Weights of a small mixture-of-experts language model, trained from scratch on English Wikipedia: 4 picks a token.
Below are experts of layer 4 (counted from 0) of a mixture-of-experts language model. Rows are named router (the router's row for the expert), gate (a neuron's input weights, with its number), up (a neuron's input weights, with its number), down (a neuron's output weights, with its number) and show model dimensions 0-159. Each number is 128 + 24 x the weight over its row's rms, rounded and kept within 0 to 255.
After each expert's rows: a language model's description of what the expert responds to. This comes from a sample of Wikipedia text that the model never trained on.

# expert 34
router [103 164 146 121 140 127 171 134 109 172 143 137 160 128 129 106 158 129  93 168 142 136 132 145 111 169 108  98 105 154 127 130 150 162 124 108 122 121 120 144 173 170 113 138 111 126 129 139 125  88  89 142 149 135 196 127 103  98 146 102 142 115  77 104 123 141 150 131 106 146  89  84 103 106  97 106 170 145 148 114 121 135 131 132 111 114  91 164 173  79 111 102 160 127 165  88 144 115 117 132  88 131 165 113 173 107 101 110  86 108 103 157  82 132 146 121  99 128 127 132 146 142 140 103 147 133 109 100 105 139 138 154 121 112 160 133 148 126 154 146 111 117 119 148 120 131 155 118  85 151 163 140 126 145 107 107 173 141 143 132]
gate4 [129 152 110 107 121 134 135  69 158 130 104 111  80 178 147 142 123 127 155 139  87 142  86  92 168 113 153 134 118 138 126 130 126 131 109  83 167  78 115 180 146 135 107 148  57 132 149 120 147 118 107 130  93 124  98 155 109 136 110 148 106 121 122 149 123  77 106 118 144  89  92 113 121 142 118 134 124 108 109 120 133 149 109 101 109 134 141 155 125 126 148 154 106  99 131 128  86 102 130 114 140 138 148 131 127 138  99 123 112 173 145 136 180 127 120 141 126 139 165 153 207 127 156 116 114 113 130 114 124 193 159 149  85 141 155 132 105 143 133 133 132  78 141 109 112 169 111 143 117 139 119 151 123 115 111 133 122 157 128 123]
up4 [168 128 106 123 135 136 133 143 125 159 138 135 128 120 113 134 108 158 176 133 147 126 156 138 138 117 131 119 115 127 127 138 133  65 144  98 139 168 118 142 133 146 117 111 140 172 105 174 130 130 119 174  49 127 104 117  61 141 108 130 118 151  79 121 111 158 115 118 128 155 138  98 154 152 108 134 160 121 102 117  98 131 128 130 139 106 155 124 142 155 136 153 125 146 130 124 171 115 149  85 120 120 129 136 159 137 134 122 139  69 146 154 154 147 108 130 102  80 139 133 139 136 168  98  99  99 153 138 120 131 104 106 173 157 113 144 138 152 139 129  73 138 141 115 118 114 167 148  93 123 122 179 120 120 106 109 126 156 189 166]
down4 [135  92  98 120 126  71 136 136 132 150 184 150 160 153 144 134 122 108 105 180 119 161 143  89 127  94 131 106 177 130  92 123 143 125 128  87 176  82 139 121 131 134 114  95 117 111 102 151 128 143 126 117 108 151 153 116 129 136  78 144 120 147 157  89 101 110 131 111 100 155  98 132 131 109 134 108 126 122 101 138  98 117 103 149 141 150  99 116 119  88  95 108  96 145 135 135 123 100 155 155 127 114 105 142  99 134 157  92 142 128  95  89 136 130 105 104 170  84 141 144 149 108 155 129 142 137 149 167 131 122 117 146 127 112 124 129 114 121 108 106 145 124 152 185  88 106  57 130  86 118 126 149 127 134  96 123 155 169 106 128]
What it handles: Line breaks in lists

# expert 46
router [ 87  99 157 131  91 135 153 123  93  97 136 109 125 104 103 103 101 132 155 142 138 146 170 134 118 133  77 102 153  72 104 125 159 136 151 124 109 125 127 108 132 175  94 124 105 131 115 104 136 142 170 137 163 153 104 161 121 114 146 137 150 131 154 124 153  78 124 105 107 109 185 138 152 110 134 159 168 154 112  97 107 141  98 146 132  69 135 101 119 155 120 114 158 106 114  88 146 140 133 105 141 157 148 125 115 108 155 121 125 137  92 129 128 125 134  85 154 115 135 140 147 118 155 147 152  96  73 179 122 143 111 141 115 123 163 119 160 149 165 121 148 150 109 145 122 118 158 134 145 161  99 166  91 141  91 126 142 123 140  96]
gate2 [142  92 103 152 175 143 144 113 152 155 124 159 115 138 143 187 138 108  75  84 142 130 170 120 138  99 155 137 117  69 136 156 143 122 116 121 127 116 121 139 148  83 126 140 159 130 114 147 131 104  59 162 155 140 127 165 129 131 116 151 132  92 135 178 140 134 148 150 147 127 140 145 131 128 135  95 128 125 112 119 140 154 130 155 109 106 110 108 138 147 123 120 116  97 109 108 126 122 130 117 150 111 156 148 119 124 137 127  87 137 117  95 149 111  97 106 100 138 124 126 142 128 149 100  46 157 124 128 134 138 107 120  96 136 171  90 146 145 143 143 120  92 155 177 184 118 132  76 135 147 144 124 126 145  95 171 168 134 146 112]
up2 [143 151 151 121 157 111  97 117 108 105  88 100 161 133  92 181 121 117 115 102 115  87 141 151 145 103 133 156 126 178 119 135 102 109 194 132 119 140 148 155 130 102 136 129 166 131 127 117 146 131 104 116  98 153  98  82 140 115 155 138 129 118 155  93 171 141 114 133 103 126 133 151 100 154 166 115  93  86  82  94  99  87 126 134  62 125 107 113 132 132 146 111 147 117 109 105 136 131 100 148 104 113 123 118 105 130 114 118 137  77 111 124 156 142  94 116 110 106 173 127 159 105 136 123 111  83 127  86 120 109 163 122 123 145 150 112 153 104 174 156 145 133 108 131 146 132 121  92 130 129 106 114 116 179 132 141 119 131 176 114]
down2 [124 164 113 166 134 145  76 107 153 139 103 100 127 180 109 112  98 153 104 144 164 149 156 144 143 123 139 125 144 137 142 115 130 134 134 150 100 117 159 136 137 126 131 140  81 154 116 112 143 106 138 138  94 103 101 142 115 118 103 115  87 127 133 118 158 144 124 148 158 159 152 142  86 130 149  91 167 121 117 120 112 131 153  99 154 155 132 160  84 136 133 167  98 107 169  94 107 131 150 158 131 161 151 115 195 141 117 134 135 127 118 151 166 145 111 147 122 129 138 122 114 124 140 130 151 137 101  80 129 135 155 124 204 134 158 102 145 156 162 150  85 142 146  99 148 126 106 135  79 107 108 138 108 145 165 167 149 100  94 128]
What it handles: South Asian name syllables

# expert 47
router [148 123  91 159 107 137 115 186 166 135 102 164 147 169 151 160  87 167 133 117  84 107 157  88 140 121  90 147 130 109 104 137  96 125 101  47 128  76 122 126 100 155 159 150 103 104 158 160 147 128 119  91 171 128 111 157 107 116 142 123 128  90 115 139  94  93 134 153 110 151 147  97 148 121 187 148 137 124 117 126 155 105 131 121 124 144 113 137 160 133  81 104 150 149 117 117 119 136 124 132 134 142 157 145 159 139 130 146 127 125 105 140 114  92 111 149 146 141 126 114 100 143 113 132 128 144 120 105 113 121 151 129 121 112 117 143 147  71 127 141 148 121 171 108 169 111  98 139 146 167 141 165 111 115 137 118  94  99 143 138]
gate0 [138 136 137  81 134 143  93  99 122  76 131 137 122 139 117 163 116  96 170 132 154  65 141 112 132 156 110 133 116 125 153 128 138  93 109  76 110 111 149  98 128 122 158 111  97 161 124 144 136 115 159  99 108 135 170  75 143 128 120 146 127 111 136 184 132 122 142  93 145 114  87 120 135  79 150 119 169 107 117 151 122 119 127 156 125 133 137 171 118 101 128 134 114 139 154 120 145 134  99 173 154 138 112 166 144 135 129 127 107 158 114 145 134 127 141  52 162 149 111 144 126 121 114 152 124 106 154 142 166 121 158 128  89 142  89 166 164 121 120 126 110 118 156 105 130 140 136 127 139 141 133  86 204 127 129 137 163 116 131 134]
up0 [137  91 166  87 115 169 138 116 121 114 114 175  97 121 140 144 125 158 144 155 111 119 146 118 160  84 128 139 135 116 142 162 116 138 133 159 109 139 150 149 117 141 108 107 148 126 107  79 100 170 127 108 114 152 166 130 132 103 100  94 122 154 169 102 120 126 132 127 106 148 105 136 116 134 118 109 102 125 142 115 142 128 132  64 196 137 115 138 119 133 135 147  94 139 145 115 163 141  94 182  84 121 152 148 155 140 139 132 106 116 123  97 148 114 127 139 133 136 177 115 126 129 138 166 110 119  96 136  97 149 131 129  91  94 135 101 140 135 167 109 144 132 119 119  68  66 124 137 134 160  76 101 130 116  83 134 112 130  83 124]
down0 [113 121 159 145 111 150 125 123 104 112 152 151 133 124 106 118 140 137 139 139 122 143 168 108  73 107  58 132 105  95 103 156 148 100 126 164 150 134 119 111 152 149 152 151 108 161 144 122 147 130 146 126 130 113 184 133 109 110  93 135 133 151 156 105 155 118 138 122 109 122 135 137  87 104 125 164 121 113 148 103  90 136 117 130 145 106 136 190 130 121  96 149 108  70 158  99 121 187 140 143  83  89 115 148  96 113 122 107 102 127 166 139 165  92 139 161 141 105  95 134 112 137 165  88 109 140 143 108 124 118 130 173 107 100 101 117 100 125 129 123 132 185  97 105 128 132 127 157 131 140 113 138 113  93  89 153 143 160 130 150]
What it handles: Sentence-final periods

# expert 30
router [150  88 177 139 126 175 141 159 129 155 142 155 120 132 119 142 143  97 154 182 114 124  99 127 118  82 104  98  96 109 155 101 142 148 123 126 135 106 108 153 157 112 113 140 160 116 124 131 128  86 169  83 120 150 145 126 107 117 143 121 149 135 147  81 117 113 146 139 130 129 153 146 118 121 103 136 101 154 146 183 141 133 160 104 166 105 136 177  93 151 153 132 133 124 142 127 103  99 141 144 107 132 128 154  96 124 112 125 137 141 115 140 128 109 129 156 111 127 126  99 103 170 130 128 148  55 157 132  81 180 161 146 107  98  99 111 153 151 100 113 134 168 113 100 126 114 144 102 141 109 105  84 169 144  97 138 138 135 158 152]
gate3 [123 128 104 106 157 125 145 181 124 130 148 142 153 119  87 156 117 140 122 128 137 116 113 145 117 158 140 128 132 136 145 156 138 159 103 164 179 148 133 104 129  86 121 110 157  88 175  83 141 123  99  88  99 131 159 104 151 133  72 137 129  97 145 113 151 126 159  82 134 160  90 115 113 137 127 147 113  96  85 133 146 131 138 116 102 162 104 141 126 126 156  95 167 130 185 146 150 114 142 157 119 102 125 119  94 106 144  91 151 127 138 174 192 197  98  84 139 144 139 109 126 141 128 137 104 111 123 154 126 127 109 122 124 152 120 120  90 152 145 116 101 128 129 128 158 142 146 131 126 109 101 119  89 113 136 135 114 110 131 169]
up3 [175 148 185 114  92 149 120 124 104 121 127 144 143 120 109 133 143  97  87 121 131 217 173 116 158 147  96 153 136 156  98 145 125 152 127 123 163 149 161 137 120 142 148 140 143 116 119 141 152 141 105 129 102  96  79 105 109  95 127 182 136 121 111 113 110 103 139 142 124  93 135 145 113 139 115 172 118 156  95 132 109 145 107 131 117 133 109  86 130 156 107 148 129 115 112 117 107 131 123 111 142 111 137 128 161  94 118 124 158 158 154 127  81 134 130 111  99  94 143 134 129 116 138 108 109 142  97 108 116  95 154 169 179 119 144 120 130 127 123 156 114 192 153 193 120 157  77 129 119 132 142 119 118 108 136 147 124 140  96 115]
down3 [145 145 121 167 160 156 143 120 112 111 120 161 114 140 100 108 147 114 105 113 110 163  94  88 170 129 122  91 147 143 139 128 125 108 118 102 114  89 134 136 117  65 134 142 115 126 160 112 192 125 116 104 120 145 151 109 110 144 138 128 109 153 105 125 132  64 170 162 112 113 134 129 143 135 128 105 173 144 162 128  79 193 122 151  75 123 167 116 125 142 101 152 115 130 152 121 142 116 150 148 166 124 172  94 134 100 148 116 136  91 170 109 113 140 145 105  85 116 126 151 115 109 123 124  94 126 114  98 160 127 148 113  92 133 148  96 112 144 142 177 135 118 146 148 114 100 131 180 150 139 125 155 136 126 114 128 132 155 143 124]
What it handles: Table row line breaks

# expert 20
router [ 89 152 163  93 118 139 176 128  71 105 126 100 158  90 122 101 170 162 140 121 110 154 104 159 110 157 116 114 171 122 127 137 121 145 170  87 116 123 162 104 108 146  90  94 112  97 112  62 144 126 103 159 103 136 107 140 145 113 128 159 134 152 107 144 160 106 115 135 151 129 152 169 134 131 160 132 145 134 159  95 101 131 116 134 164  62 108 103 145 149 170  98 126 133 112 111 117  85 117  99 113 119 114 110 108 140 144  87 159 122 116  97 137 135 129 114 107 110  89 135 109 124 135  69 151 128 135 155 149 144 119 121 120  94 112 108 139 121 143 123 153 120 128 157 125 148 134 113 128 187 134 147 109  99 118 106 134 109 141 114]
gate1 [129 122 107 174 114 104  90 126 126 120 110 140 110 163 146 161 141 113 155  99 135 120 152 124  99 118 130 147 105  75 134 131 134 115 105 133 115 160 125 126 131 110 154 158 137 114 104 116 125 114 154 103 154  85 143 112 153 119 146 171 152 126 113 121  90 141 141 136 131 141 153  73 116 109 172 165  83 111 152 127 166 158 130 127  78 132 115 139 106 136 133 111 136 181 121 130 107 116 126 141 128 130 105 118  88 129 110 168  96 140 120  95  89 157 168 105 146 114 127 143 160 121 136 133 119 146 109 116 179 101  83 154 126 145 101 125  75  78 125 159 171 123 120 152 101 123 160 127 121  76 112 125 170  83 133 139 144 167  97 130]
up1 [118 121 145 121 152 110 181 104 120 145  83 133  94 131 136 154 152 139 125 147 143 149 117 120 109 135 149  89 100 153 154 108 149 121 148 155 101 178 124 147 136  95 135 124 120 120 137  97  87 136 137  84 113 117 104 139 134 150 152 130 158 107  81 148 105 150 129 159 135 192  87 136 169 127 114 150 150 126 144 138 153 128 128 106 141 126 102 157 138 133  89 129  64 162  96 103 121 131 131  98 108 109 144 124  71 130 126 127 137 141 143 104 118 141 118  94 140 151 147 133 128 177 143 126 155 146 140 118 188 174 183 130 134 111 168  94 133 124 136 171  86 142 133 101 115 128 112 132 134 103 132 132 111 123 146 149 116 195 137 134]
down1 [138 159 138 135 157  87 116 141 160 140 100 126 128 136 114 118 175 105 132 132 158 142 107 121 159 158 177 107 128 101 105 164 159 123  91 157  95 127 109 118 122 109 161 120  84 156 179 117 128  72 133  74 113 130 155 155 121 139 116 131 170 141 164 167 109 122 141 128 135 157 110 138 182 121 103  93 147 137 120 137 121 141 104 115 139 164 134 191 118 135 125 111  94 156 135 107  68 159 124 164 132 125 151 145 109 158 109 135 138 148 135 105 154 135 150 125 144 121 164  93 117 136 123 161 125  94 124 143 131 144 156 119 159 157 104 106  94 104 163 148 118 150 121  86 146 132 149 150 109 107 168 114 123 158 116 149 132 104 155 144]
What it handles: Foreign name endings